From a checkpoint of a small mixture-of-experts model trained on Wikipedia: 12 experts in each of 14 layers, 384M tokens.
Below are experts of layer 10 (counted from 0) of a mixture-of-experts language model. Rows are named router (the router's row for the expert), down (a neuron's output weights, with its number) and show model dimensions 0-159. Each number is 200 + 30 x the weight over its row's rms, rounded and kept within 0 to 999.
After each expert's rows: a language model's description of what the expert responds to. This comes from a sample of Wikipedia text that the model never trained on.

# expert 3
router,165,218,214,191,209,213,191,157,168,219,239,220,188,214,198,227,207,214,247,241,186,224,237,192,268,225,216,200,162,199,171,243,195,212,232,225,194,198,217,219,265,236,204,236,189,183,218,185,224,192,194,205,241,211,221,172,197,199,158,174,186,190,164,170,140,172,258,220,209,232,193,197,187,184,192,180,230,229,135,149,222,200,231,236,183,235,197,205,188,224,167,212,251,178,198,153,186,194,217,213,245,217,241,207,181,208,167,232,138,168,219,210,177,233,194,184,188,197,221,276,195,261,132,203,292,238,187,196,205,155,202,143,237,182,252,164,247,155,178,203,175,255,213,182,139,188,235,197,178,219,194,197,170,218,149,222,249,224,199,231
down0,226,181,196,172,219,198,230,218,201,159,156,226,243,228,192,170,166,228,220,197,197,125,171,170,145,217,182,243,214,224,199,198,203,161,212,206,245,169,210,160,178,119,207,216,226,194,202,229,227,206,164,189,169,215,190,187,177,180,192,212,213,224,160,198,135,215,155,180,209,207,190,270,203,237,210,241,214,203,164,203,247,188,257,176,248,171,188,218,220,242,172,219,189,201,172,167,203,178,296,210,233,196,179,202,181,200,150,222,183,228,179,266,177,151,176,246,159,265,169,157,186,160,216,200,151,198,231,170,191,215,153,209,197,186,205,165,174,200,225,237,253,136,122,153,243,193,212,207,219,169,196,218,180,174,160,239,158,233,235,164
down1,209,185,216,199,235,181,207,252,123,239,203,135,154,185,251,204,228,183,207,249,191,257,130,170,215,168,142,219,204,143,208,186,240,242,177,213,188,196,239,177,222,181,203,201,253,190,210,216,210,210,187,159,200,151,232,185,204,181,222,218,185,226,170,182,218,194,193,217,219,168,183,187,195,193,219,228,218,198,189,212,205,171,185,161,138,183,195,199,187,208,206,223,124,218,188,146,284,173,186,259,190,210,239,242,169,182,207,198,199,203,261,164,245,147,196,233,202,230,218,206,251,201,111,163,248,187,199,286,176,154,167,230,211,232,158,207,228,181,152,226,218,188,147,182,162,220,208,206,223,210,181,177,152,147,176,278,197,226,227,211
down2,228,230,191,206,153,164,239,187,147,188,164,274,151,197,262,196,158,158,179,219,199,228,220,216,188,192,220,232,223,197,163,205,219,213,191,218,215,212,204,170,216,224,229,184,183,205,211,221,250,181,242,210,158,175,180,249,166,161,183,193,226,201,201,207,188,236,233,165,145,228,208,132,175,193,218,166,173,227,176,217,155,191,191,173,198,223,193,141,154,183,195,234,205,177,256,166,253,171,195,177,227,214,223,188,200,161,210,186,158,148,181,156,194,222,216,185,140,200,211,183,219,174,290,199,216,182,177,155,211,207,162,219,206,197,194,250,202,181,217,192,201,288,190,172,231,228,175,210,168,226,175,228,231,143,239,205,127,179,232,202
down3,204,130,167,215,180,162,184,175,175,168,181,175,229,216,232,208,201,136,220,207,233,243,268,203,245,221,144,217,158,218,214,191,160,178,177,201,159,166,192,241,154,147,179,204,234,195,185,192,195,218,234,217,210,214,210,224,191,206,210,240,201,227,182,183,221,168,262,195,222,160,225,193,232,211,193,260,219,221,171,190,212,222,212,180,202,192,213,196,202,176,198,175,228,210,203,263,223,164,163,186,283,233,175,231,206,216,153,154,256,210,195,235,229,209,218,170,177,182,242,162,205,197,209,162,253,186,203,221,205,141,203,239,185,208,186,183,163,195,277,169,203,116,161,188,203,244,179,205,211,176,174,210,251,185,199,229,179,166,203,203
It responds to: Later pieces inside proper names and first names, such as on in Gordon, ael in Michael, ie in Leslie, plus John, York.

# expert 10
router,182,195,211,143,211,180,157,186,272,197,231,245,195,178,205,220,234,191,226,222,201,199,178,101,217,210,218,200,178,188,193,222,202,222,170,177,183,218,230,200,233,229,202,240,230,164,228,174,206,211,220,246,207,206,277,194,190,186,131,118,175,195,177,199,176,223,152,225,200,240,163,219,184,187,250,220,165,141,180,209,274,171,160,184,162,212,242,170,196,172,203,209,218,229,173,204,171,231,202,151,200,175,195,247,217,199,200,207,148,214,272,236,175,168,166,249,250,224,195,203,183,213,175,198,235,182,206,187,181,205,233,182,238,196,189,156,185,180,183,208,169,204,162,233,195,201,169,196,172,181,180,212,182,133,144,240,224,157,191,167
down0,183,248,173,203,222,200,243,251,242,199,160,193,231,190,183,226,179,220,205,186,140,243,214,248,212,177,231,165,256,180,170,189,210,218,222,179,193,179,268,219,209,217,200,228,134,228,194,218,188,207,214,235,173,158,158,296,148,206,226,203,238,169,216,188,247,229,175,167,160,200,198,192,236,194,199,230,151,202,179,210,185,170,216,207,225,204,210,171,264,208,200,194,174,200,227,151,207,199,199,171,208,157,171,165,178,225,210,187,196,144,197,121,176,211,209,162,239,235,236,144,184,210,207,223,265,166,231,216,216,168,146,217,202,183,223,219,193,203,170,204,198,189,192,209,252,184,201,170,190,226,234,198,204,209,148,180,169,189,229,196
down1,199,186,214,210,172,230,232,207,166,222,171,239,223,236,152,195,179,224,201,201,161,211,167,144,155,232,237,214,220,216,192,219,220,178,213,167,209,201,193,219,223,217,197,235,215,180,200,241,255,204,260,221,256,196,207,219,194,191,144,208,247,221,222,219,231,223,189,198,215,165,205,215,204,230,184,209,172,141,206,180,185,202,193,235,190,177,233,150,277,184,221,172,217,221,160,187,192,257,213,193,228,217,243,205,187,263,213,196,162,226,177,197,213,140,191,180,272,195,178,208,160,185,264,198,231,203,155,219,217,215,259,213,135,222,190,172,143,191,183,241,174,230,227,186,208,181,180,216,156,207,210,194,240,195,207,210,207,152,252,216
down2,187,200,212,217,207,216,183,239,190,205,174,153,245,182,235,239,196,207,220,244,190,241,200,159,205,154,129,198,204,178,199,219,165,197,212,220,247,234,185,176,217,186,213,207,206,189,126,177,174,187,196,152,198,169,165,239,177,179,194,142,204,177,223,180,194,212,215,172,227,198,200,115,243,195,172,223,171,155,227,169,215,231,176,235,265,180,229,184,184,190,214,216,264,216,201,237,157,222,165,166,195,233,175,231,189,210,222,180,244,187,157,182,147,243,210,189,182,204,201,221,190,151,165,217,214,206,204,223,199,172,181,268,256,192,189,224,208,217,213,213,154,147,191,150,241,170,205,157,192,225,187,197,240,193,183,216,225,169,246,108
down3,194,213,226,162,207,236,184,170,198,175,217,211,204,177,194,171,169,178,164,218,226,151,201,201,217,219,205,201,175,182,211,201,191,176,143,174,204,220,221,261,183,268,213,193,217,184,218,250,201,168,220,192,166,199,230,185,206,199,180,183,302,172,154,208,147,219,187,108,162,215,233,205,188,235,174,164,223,226,185,140,224,206,178,177,190,201,127,143,157,223,188,260,245,209,223,237,230,174,174,144,200,221,201,231,246,251,192,213,225,164,231,187,204,191,150,176,197,204,193,170,220,231,219,215,188,228,195,217,186,214,270,158,240,208,198,215,199,182,196,164,183,219,207,223,241,234,212,219,213,237,195,209,196,209,218,224,183,128,218,165
It responds to: Prepositions, conjunctions and verbs linking clauses in running prose, such as in, of, to, was, which, began, served.

# expert 6
router,220,179,205,185,182,207,167,159,231,140,194,208,217,179,176,205,164,212,227,240,234,216,281,212,234,229,195,198,188,227,220,208,152,230,209,277,177,183,226,201,219,203,245,203,128,136,225,168,207,147,185,223,208,234,208,206,191,216,191,163,211,200,215,162,185,157,194,182,183,215,226,217,208,179,205,194,209,232,146,201,207,155,199,238,154,230,204,200,207,250,160,156,204,194,202,159,147,208,197,196,255,233,215,193,188,177,182,198,211,154,220,209,174,224,195,225,252,216,242,223,181,221,146,261,227,209,168,204,209,177,224,210,214,208,151,219,201,187,177,204,159,229,208,214,212,154,204,214,173,189,164,219,202,199,164,190,250,254,154,186
down0,195,193,177,206,252,179,131,195,198,183,208,170,161,217,196,201,184,218,175,219,248,218,210,221,190,236,201,238,181,189,207,222,195,167,175,190,182,157,154,199,202,171,208,158,223,226,172,210,242,233,222,180,220,208,192,211,219,204,219,249,221,196,176,192,260,227,239,172,258,210,232,264,221,170,220,206,236,212,179,195,220,178,230,202,207,155,214,252,205,221,229,155,245,241,162,162,253,154,189,224,157,191,197,235,231,256,174,186,241,173,195,230,220,216,191,179,259,207,231,245,230,191,200,219,204,190,177,229,209,241,202,210,179,180,236,181,222,158,199,225,162,160,192,160,205,284,194,141,220,254,135,216,187,169,193,165,213,135,187,201
down1,170,177,212,230,199,150,179,261,213,149,207,251,229,229,173,204,197,181,240,181,146,187,214,170,171,219,185,170,156,136,186,179,200,231,164,231,206,171,190,232,192,179,216,256,231,192,242,226,204,161,177,207,194,238,225,170,193,213,240,180,205,180,154,195,187,211,182,198,199,238,203,213,181,152,196,156,201,211,230,252,198,156,230,214,227,207,179,227,222,177,270,231,160,185,263,164,172,193,184,166,191,204,163,147,207,200,184,227,251,144,211,151,197,190,190,220,189,183,244,142,228,158,239,231,193,213,224,203,201,179,132,233,173,175,190,155,175,218,164,214,188,139,162,219,244,214,235,199,253,151,237,165,205,196,175,162,182,175,199,168
down2,199,179,208,204,175,190,167,133,236,245,181,252,208,184,199,208,195,174,171,165,190,187,237,203,243,176,201,156,227,253,219,267,212,242,236,148,185,181,197,160,184,160,183,182,173,238,210,190,235,224,228,236,222,175,247,185,171,232,224,152,134,204,179,212,207,207,190,180,230,232,214,206,160,201,192,194,257,112,201,211,213,205,219,156,190,170,244,211,188,207,163,179,190,222,155,118,169,223,166,205,181,162,170,205,216,181,183,216,187,193,195,208,210,191,212,178,196,232,169,200,198,170,178,194,175,191,142,212,192,205,171,227,228,213,163,221,240,189,212,186,204,224,155,186,147,154,189,197,223,178,280,201,221,191,185,194,193,177,229,186
down3,202,239,167,191,235,213,153,205,225,197,144,189,219,181,206,140,207,218,178,189,165,227,188,149,242,173,179,206,250,236,191,148,143,176,196,156,205,231,221,218,224,213,162,230,206,169,188,226,226,181,246,161,231,283,167,204,166,169,190,216,163,182,190,211,143,187,220,190,252,204,169,189,228,252,194,171,153,183,203,167,191,207,156,235,197,196,205,220,166,201,199,173,170,171,152,215,154,222,215,225,227,238,215,175,181,147,228,178,160,237,191,182,252,195,238,172,236,194,192,167,216,160,185,186,199,231,174,135,165,185,158,203,206,192,193,205,188,215,236,296,185,194,213,213,174,205,205,205,207,201,203,177,283,254,218,201,207,188,224,228
It responds to: Word-ending suffixes that complete nouns, such as ment, ation, ers, or in professor, ists, plus whole nouns like University, film.

# expert 5
router,139,192,177,165,193,188,204,162,210,247,223,199,209,193,174,202,165,210,202,169,159,220,204,199,228,261,225,196,169,227,227,237,225,238,163,160,208,200,233,211,213,233,210,215,185,207,248,179,252,190,192,155,188,179,242,173,178,209,172,215,183,220,198,139,185,205,163,186,185,256,198,228,220,167,212,217,236,178,172,165,248,173,209,213,193,194,220,201,218,251,187,205,227,153,170,134,177,190,172,205,256,215,241,239,237,141,163,188,215,180,227,249,227,245,179,204,210,192,186,205,227,228,183,260,197,201,238,221,232,167,255,185,203,205,204,160,196,234,192,182,231,263,146,177,189,143,226,145,136,228,166,221,153,180,191,228,221,178,163,229
down0,211,181,189,245,190,237,182,215,203,220,135,172,204,194,192,203,205,226,206,223,203,200,228,233,184,186,244,188,230,265,162,105,123,215,164,223,173,184,170,206,208,237,217,199,213,170,197,250,197,198,196,187,209,177,181,286,183,188,211,201,273,221,180,198,219,224,215,219,242,210,201,199,229,182,230,135,177,191,181,178,151,278,209,156,182,235,215,160,181,208,229,183,201,207,220,215,203,203,188,278,212,173,191,177,188,267,252,231,180,163,217,199,135,235,243,245,203,168,121,203,196,210,233,214,225,161,258,203,193,227,200,224,225,174,234,166,215,247,170,203,168,162,173,245,223,274,189,214,169,178,200,227,196,241,199,135,170,238,227,218
down1,171,194,214,176,194,182,165,246,215,234,227,225,184,211,145,209,189,243,165,219,174,189,189,207,193,220,190,197,160,241,246,153,158,225,231,174,208,177,232,184,208,189,135,208,193,145,212,223,241,169,179,211,180,232,181,207,240,228,199,185,214,179,149,222,245,158,227,148,245,227,288,188,149,205,120,195,223,177,219,207,186,162,135,196,226,231,242,164,195,199,223,207,172,277,196,165,213,189,191,217,177,164,227,225,239,149,170,221,215,222,151,235,158,152,230,184,222,212,196,194,246,197,181,247,167,186,223,189,186,196,178,223,201,198,169,142,143,263,188,215,181,147,189,221,164,194,179,184,215,166,175,183,223,179,197,229,225,166,185,186
down2,225,192,125,254,224,177,186,253,213,219,163,189,163,232,176,188,203,169,210,158,224,240,218,135,199,246,181,251,207,162,218,208,184,220,181,238,147,218,199,168,166,194,171,191,180,221,242,201,184,216,198,211,196,176,206,167,167,306,196,247,172,168,222,168,217,180,195,184,176,177,180,261,216,231,197,84,172,197,220,204,183,244,195,160,186,190,198,184,211,198,177,134,241,195,217,197,240,222,248,224,202,152,153,170,196,210,173,169,217,201,222,218,218,176,205,191,197,183,186,174,193,183,204,206,170,191,221,227,196,193,243,186,206,154,196,153,183,204,303,205,202,154,189,205,164,194,224,261,196,203,169,173,180,190,224,246,202,165,191,199
down3,253,232,204,211,120,201,149,211,200,190,269,194,169,213,280,180,218,211,208,174,217,238,208,229,168,240,230,142,235,193,191,220,206,189,213,258,216,212,197,227,248,186,165,174,198,170,205,202,183,163,176,161,183,140,167,143,191,193,178,199,222,204,207,183,172,234,159,159,240,172,238,228,191,213,273,148,214,210,165,212,209,199,213,190,183,192,210,204,214,238,190,207,224,214,253,196,210,114,166,178,191,153,226,185,198,237,225,212,209,172,198,208,221,112,153,218,207,234,195,175,174,218,205,180,177,186,217,152,197,181,192,156,211,164,181,186,231,186,173,187,178,195,225,196,213,165,228,247,171,168,236,194,227,204,226,268,171,194,216,189
It responds to: Word-initial lowercase pieces after articles or prepositions, such as d in division, c in copper, re, pro, t.

# expert 11
router,169,215,228,182,197,197,195,138,170,169,248,165,249,173,238,214,217,176,200,146,163,183,234,199,231,189,228,220,170,176,200,216,254,231,224,202,203,172,196,208,199,217,240,219,182,198,292,187,237,228,206,171,210,183,208,204,232,189,225,214,157,215,220,150,148,204,206,215,200,232,203,239,209,189,210,196,239,208,169,176,199,183,174,210,178,213,244,248,221,179,207,192,198,214,177,126,181,193,155,192,253,192,262,238,196,184,178,225,133,232,246,198,207,225,209,208,227,243,186,218,174,212,193,189,246,187,217,177,248,198,233,204,165,208,209,210,259,219,227,219,230,175,176,216,220,166,195,184,195,214,197,225,123,216,195,191,204,215,138,228
down0,166,275,168,204,200,212,214,234,246,148,178,244,218,175,199,160,231,178,144,244,147,252,210,187,179,179,220,228,165,224,239,209,172,183,209,234,197,250,223,192,222,173,172,200,163,201,217,252,240,227,143,238,207,164,209,190,193,230,218,141,160,202,156,205,211,224,204,186,216,200,196,147,197,224,198,241,242,195,147,184,255,167,195,199,179,132,198,114,207,139,253,175,196,175,206,248,208,186,210,222,224,197,155,216,210,233,250,211,219,183,175,180,226,220,163,193,193,124,155,195,209,206,209,195,157,170,196,213,164,212,151,202,217,199,185,230,250,206,196,199,214,214,199,252,216,245,151,156,215,202,179,138,212,242,273,191,178,225,241,222
down1,243,220,214,268,231,226,135,167,238,197,175,203,228,246,180,200,265,171,201,235,185,221,228,207,176,211,156,196,260,181,254,221,225,247,183,222,204,139,228,197,222,206,190,197,159,198,223,216,188,239,251,174,171,179,201,243,231,212,239,135,176,201,258,159,165,212,189,225,184,168,193,183,180,213,146,176,169,185,241,246,153,173,246,164,187,177,232,224,150,220,158,209,178,178,176,142,173,209,198,205,185,253,221,201,227,191,209,192,223,218,168,169,231,191,216,183,180,219,163,164,216,210,232,202,251,184,173,184,168,235,162,158,214,177,207,221,199,186,131,201,261,164,203,156,234,184,207,214,186,197,152,208,251,212,152,241,206,166,164,187
down2,227,172,140,192,190,128,180,277,224,239,219,245,184,188,207,226,183,218,232,211,266,198,225,178,221,224,218,179,247,207,188,213,181,213,214,213,219,180,199,249,161,186,194,210,190,214,213,199,207,179,139,194,164,188,203,231,247,211,189,153,206,214,201,247,240,142,175,155,255,218,228,201,177,215,216,181,198,186,196,256,160,200,172,248,213,239,220,279,199,204,202,187,215,175,135,198,219,185,208,168,176,224,255,173,212,222,180,145,211,163,223,211,178,204,203,195,191,186,203,214,182,144,187,188,164,212,158,220,232,247,199,214,157,198,186,237,219,244,166,169,212,190,170,179,156,212,210,192,119,195,197,206,199,203,223,241,193,220,207,213
down3,215,193,249,184,230,167,168,225,159,152,186,239,170,221,158,253,184,184,172,193,219,169,224,194,251,191,176,215,230,170,156,222,168,142,193,225,194,209,198,231,176,124,152,188,193,210,247,186,183,214,262,220,158,167,233,165,216,256,251,179,206,219,170,213,233,214,213,200,230,191,203,215,214,204,256,224,205,252,217,194,214,204,214,191,210,197,202,211,160,253,237,200,191,236,231,207,236,216,200,158,191,173,222,210,148,186,220,252,271,216,245,209,207,213,195,216,222,193,244,246,215,214,215,233,188,186,217,169,201,210,216,222,145,205,125,252,153,242,187,132,213,200,235,230,185,232,271,204,188,157,209,161,179,263,158,214,178,179,192,168
It responds to: Capital letters starting personal and foreign names, and the piece after them, such as Z then h in Zhang, K, J, Phil.

# expert 0
router,212,212,133,158,186,201,164,178,195,201,224,244,236,204,210,195,198,221,251,240,216,221,190,187,232,222,192,206,209,207,206,203,135,228,183,173,236,178,220,206,223,226,247,200,184,194,224,205,231,192,203,157,174,201,233,179,189,247,216,176,244,128,191,133,162,182,178,176,181,209,177,246,179,195,175,175,210,206,193,165,216,210,208,223,195,235,214,208,216,204,205,198,207,229,213,162,176,177,168,208,237,234,237,201,154,188,238,232,104,190,187,181,187,243,191,207,256,233,170,238,163,212,159,232,242,178,274,180,192,170,226,198,202,223,191,180,236,238,224,213,220,204,154,242,206,252,219,168,222,229,171,185,135,184,183,203,230,200,207,204
down0,234,170,199,167,243,236,255,221,191,206,165,167,258,178,193,164,168,215,163,216,173,152,186,242,187,222,199,235,197,234,178,275,257,137,190,235,214,248,201,172,210,192,129,200,235,181,271,251,153,211,228,197,161,179,202,211,183,191,193,212,170,242,212,162,167,215,208,168,207,174,176,214,203,165,221,154,229,275,172,168,168,191,203,231,189,209,219,166,207,238,211,153,259,197,163,197,181,204,231,229,229,192,244,191,204,230,185,166,194,242,181,221,202,180,231,240,187,232,153,164,224,184,193,185,128,220,186,216,159,179,169,221,196,173,256,216,217,205,129,176,257,216,230,168,232,194,201,217,262,204,186,172,203,227,215,180,222,237,228,211
down1,192,200,185,202,201,177,207,183,240,204,186,218,241,181,194,212,172,224,195,220,230,225,185,267,225,220,223,178,218,199,241,200,137,209,125,197,213,142,209,143,214,220,211,213,208,180,182,250,195,226,174,244,235,203,259,194,214,248,209,192,168,178,218,241,221,246,200,176,249,203,247,156,219,210,198,205,204,239,187,176,200,138,223,211,181,205,216,257,198,115,214,221,255,190,246,233,191,230,185,201,190,204,212,165,194,179,200,139,230,186,159,143,162,196,167,239,147,176,196,191,188,211,231,183,271,176,207,237,246,146,213,207,178,209,216,205,177,251,207,211,195,160,228,198,183,152,168,141,173,101,208,158,208,202,219,200,167,210,248,205
down2,271,179,162,246,191,171,229,210,179,199,169,175,213,216,199,199,152,223,153,177,249,202,182,255,199,197,129,176,174,170,258,225,176,263,215,222,212,245,227,184,202,211,161,212,202,228,172,181,194,198,197,200,229,249,180,195,213,242,172,176,200,232,167,218,202,269,208,203,183,225,206,194,251,237,214,195,230,202,250,153,176,178,135,212,243,176,273,233,157,204,239,180,254,221,193,181,223,145,194,171,233,200,165,204,208,222,229,232,190,235,199,223,199,187,211,220,181,227,177,211,227,232,199,211,190,157,184,187,178,175,189,154,279,206,180,160,206,220,208,218,155,186,139,197,213,186,198,251,194,233,191,210,198,185,211,194,152,193,170,191
down3,242,139,184,214,223,230,227,173,167,226,214,201,222,257,155,194,194,165,219,214,168,166,174,168,208,202,192,163,201,183,235,134,252,205,251,162,215,193,181,172,199,205,202,153,199,170,234,221,207,147,201,204,162,191,182,219,228,217,190,201,134,165,219,155,227,186,171,199,183,213,238,160,185,212,184,181,257,203,189,179,174,193,168,182,242,175,217,218,215,208,125,218,197,233,184,182,195,242,253,165,185,276,210,223,253,169,163,196,218,168,217,210,228,201,206,146,252,246,179,266,187,224,202,204,177,208,235,202,172,211,177,206,199,158,205,211,205,195,179,236,209,185,169,191,205,209,205,171,180,173,264,241,220,221,141,206,180,172,230,218
It responds to: Single digits and numeric pieces in years, tables and statistics, such as 188 in 1886, vote counts, percentages.

# expert 1
router,194,223,180,191,206,194,203,175,169,193,160,263,226,159,206,221,174,188,229,164,245,195,202,188,231,216,220,208,162,251,194,200,180,235,163,223,136,195,199,192,190,201,247,237,225,138,238,179,245,206,169,219,234,187,228,216,170,170,196,187,231,237,191,167,185,211,167,165,187,203,119,256,184,201,206,170,187,182,188,189,173,181,197,188,175,228,226,221,224,220,181,196,226,174,181,218,176,172,147,189,192,197,163,208,193,155,250,238,169,200,200,218,206,182,248,255,239,234,174,232,178,232,167,147,213,221,197,142,223,198,216,160,192,183,198,193,231,186,155,208,192,208,176,172,214,140,202,193,184,221,204,222,159,175,186,271,236,268,184,231
down0,218,205,238,209,234,214,171,230,166,193,187,173,195,241,196,227,180,157,236,222,168,274,148,237,182,166,205,193,202,212,234,243,208,203,164,157,219,159,179,189,176,207,270,172,261,202,214,194,162,168,219,201,265,235,241,200,259,254,163,200,202,158,192,164,240,178,184,174,208,225,221,260,167,170,275,150,146,196,230,233,220,283,227,182,210,242,184,240,198,202,220,231,188,173,189,182,225,230,201,178,242,215,212,191,171,237,184,212,206,200,207,210,225,182,174,143,208,154,185,230,174,242,216,215,231,216,216,246,228,169,205,203,180,192,185,216,258,184,227,195,206,148,191,182,143,182,179,169,208,281,235,207,218,167,156,189,210,250,220,129
down1,215,141,243,179,199,227,145,186,224,196,211,177,186,226,206,201,234,228,276,285,226,198,186,235,199,174,152,205,192,210,229,125,187,145,186,263,197,220,251,224,200,170,189,212,227,172,202,184,213,160,216,164,184,241,220,230,166,244,217,193,252,183,149,189,245,205,185,185,228,187,204,202,208,187,230,215,212,216,190,157,209,242,185,224,160,172,192,184,233,202,231,178,184,223,221,218,176,174,212,167,215,208,209,195,206,163,225,176,176,215,175,214,211,196,231,210,221,184,252,226,168,183,179,239,198,195,228,189,252,175,171,199,169,243,149,202,207,223,182,239,231,234,238,215,228,207,236,118,242,159,220,230,190,165,206,214,196,146,250,200
down2,163,212,198,244,241,190,274,167,215,156,173,202,232,157,186,145,216,166,168,194,227,155,170,185,205,198,190,196,182,187,192,176,171,213,184,192,217,199,232,248,259,230,251,203,221,231,247,179,230,176,206,209,220,139,201,235,205,223,198,169,178,214,196,172,155,149,187,247,203,251,191,193,192,202,179,234,165,195,237,223,252,203,215,191,231,182,247,203,149,220,209,209,210,155,238,299,194,243,186,187,229,192,197,172,196,165,204,243,248,218,136,183,176,252,216,203,215,158,227,185,182,213,188,254,181,205,230,166,221,226,177,199,163,195,214,166,230,169,179,175,186,210,213,204,241,174,222,167,123,212,197,200,183,203,224,174,155,241,242,215
down3,157,183,259,202,198,170,249,221,156,161,181,258,195,177,133,215,210,207,213,220,193,155,204,186,238,214,151,180,192,171,198,213,157,210,231,195,219,207,216,153,200,223,223,142,160,274,177,202,143,213,151,220,247,153,186,216,214,223,241,186,176,171,219,279,187,193,173,209,190,204,227,152,187,210,167,184,210,191,236,180,176,166,210,220,229,179,175,181,194,166,180,179,192,222,168,203,183,206,243,185,175,204,194,180,213,188,275,203,259,187,155,267,195,221,204,195,198,224,199,176,180,251,153,228,199,205,219,200,228,263,176,215,247,219,211,185,210,241,170,170,188,177,199,185,246,228,212,189,242,202,208,238,171,199,198,143,206,230,200,187
It responds to: Articles, possessives, commas, colons and table pipes before a following noun phrase, such as the, a, his, comma after names.

# expert 7
router,184,253,187,193,218,191,193,207,237,174,261,218,246,154,170,207,188,162,217,183,192,212,207,223,210,211,218,161,219,240,190,241,190,271,241,196,202,206,194,185,186,187,232,252,208,169,252,160,190,167,197,193,217,197,193,182,198,198,171,165,127,160,175,147,235,170,182,212,165,168,194,214,123,174,172,246,192,219,146,147,225,248,187,229,181,222,206,220,229,239,202,140,248,179,233,124,156,191,177,206,215,189,185,225,179,176,131,209,213,202,225,214,175,221,194,246,169,207,167,203,221,205,209,157,196,220,180,164,196,193,192,161,172,176,189,168,173,203,162,188,240,256,197,167,192,198,201,162,157,207,182,238,140,170,186,240,203,233,203,175
down0,135,217,202,238,211,221,282,190,198,205,224,192,239,236,238,227,172,225,212,161,138,178,230,197,236,250,161,196,200,195,163,165,209,227,224,190,230,195,165,196,171,179,267,149,238,201,195,179,228,173,166,165,208,247,204,205,186,162,204,201,180,209,217,248,189,223,185,200,197,229,230,228,226,202,190,231,184,180,167,180,189,176,225,176,227,189,189,229,205,230,217,189,160,212,155,199,219,174,229,158,228,213,153,209,186,136,198,176,148,191,215,161,225,237,166,224,146,201,201,168,221,226,160,242,168,207,206,197,177,210,232,167,200,223,184,245,159,244,174,213,169,201,210,206,176,230,203,193,207,194,184,224,212,194,215,229,236,203,174,210
down1,195,176,223,196,144,193,213,243,190,205,206,252,207,206,179,147,168,127,194,184,190,164,227,229,222,194,252,191,206,240,174,161,205,232,234,213,195,169,204,212,211,233,160,180,187,192,210,215,179,206,139,220,202,196,228,206,178,233,211,200,207,187,214,200,210,201,195,231,183,257,226,145,199,173,174,212,282,219,153,229,249,179,199,193,154,225,149,172,204,116,180,194,189,157,232,244,188,192,232,224,172,172,214,206,209,237,154,234,190,177,127,226,207,220,218,161,181,193,184,194,222,185,146,185,184,209,194,149,206,175,176,192,211,180,194,154,211,173,196,143,198,242,249,161,201,185,215,195,187,183,173,167,179,226,164,202,219,179,166,200
down2,204,191,173,196,170,205,170,202,220,189,192,208,210,170,183,262,236,146,160,135,171,151,195,173,232,169,133,179,150,207,151,202,234,180,221,122,178,211,164,184,219,173,168,222,210,210,226,222,242,197,146,245,225,255,151,180,274,162,245,173,140,210,164,192,214,230,229,192,212,194,213,207,193,248,171,157,185,207,239,204,217,209,244,246,204,195,179,220,210,158,149,174,157,201,216,222,211,279,205,210,182,143,233,173,218,152,182,144,168,216,181,184,210,256,200,161,159,224,282,199,202,192,209,263,204,217,165,211,204,236,161,165,189,208,145,207,148,206,254,237,217,234,201,201,170,185,212,179,222,244,182,185,194,153,273,177,165,224,201,195
down3,188,156,173,193,186,165,236,130,166,196,215,214,234,240,186,179,214,187,173,236,189,182,226,196,166,206,189,209,212,209,160,220,214,157,181,173,190,156,182,192,159,169,180,215,212,187,204,174,319,157,152,242,177,201,156,208,240,243,170,214,245,228,233,232,181,254,186,182,210,158,174,195,178,168,224,223,172,253,207,161,171,212,209,192,192,189,169,206,252,215,179,167,132,213,161,226,188,225,214,176,155,215,229,228,221,201,199,158,261,235,210,161,199,140,209,172,195,156,238,242,191,191,224,190,220,245,191,212,174,178,185,206,161,195,179,205,201,145,240,234,198,210,160,187,207,164,232,222,198,192,195,210,169,189,161,122,217,228,125,205
It responds to: Middle pieces of Latinate verbs and nouns after a prefix, such as ric in restricted, os in proposed, om in diplomatic.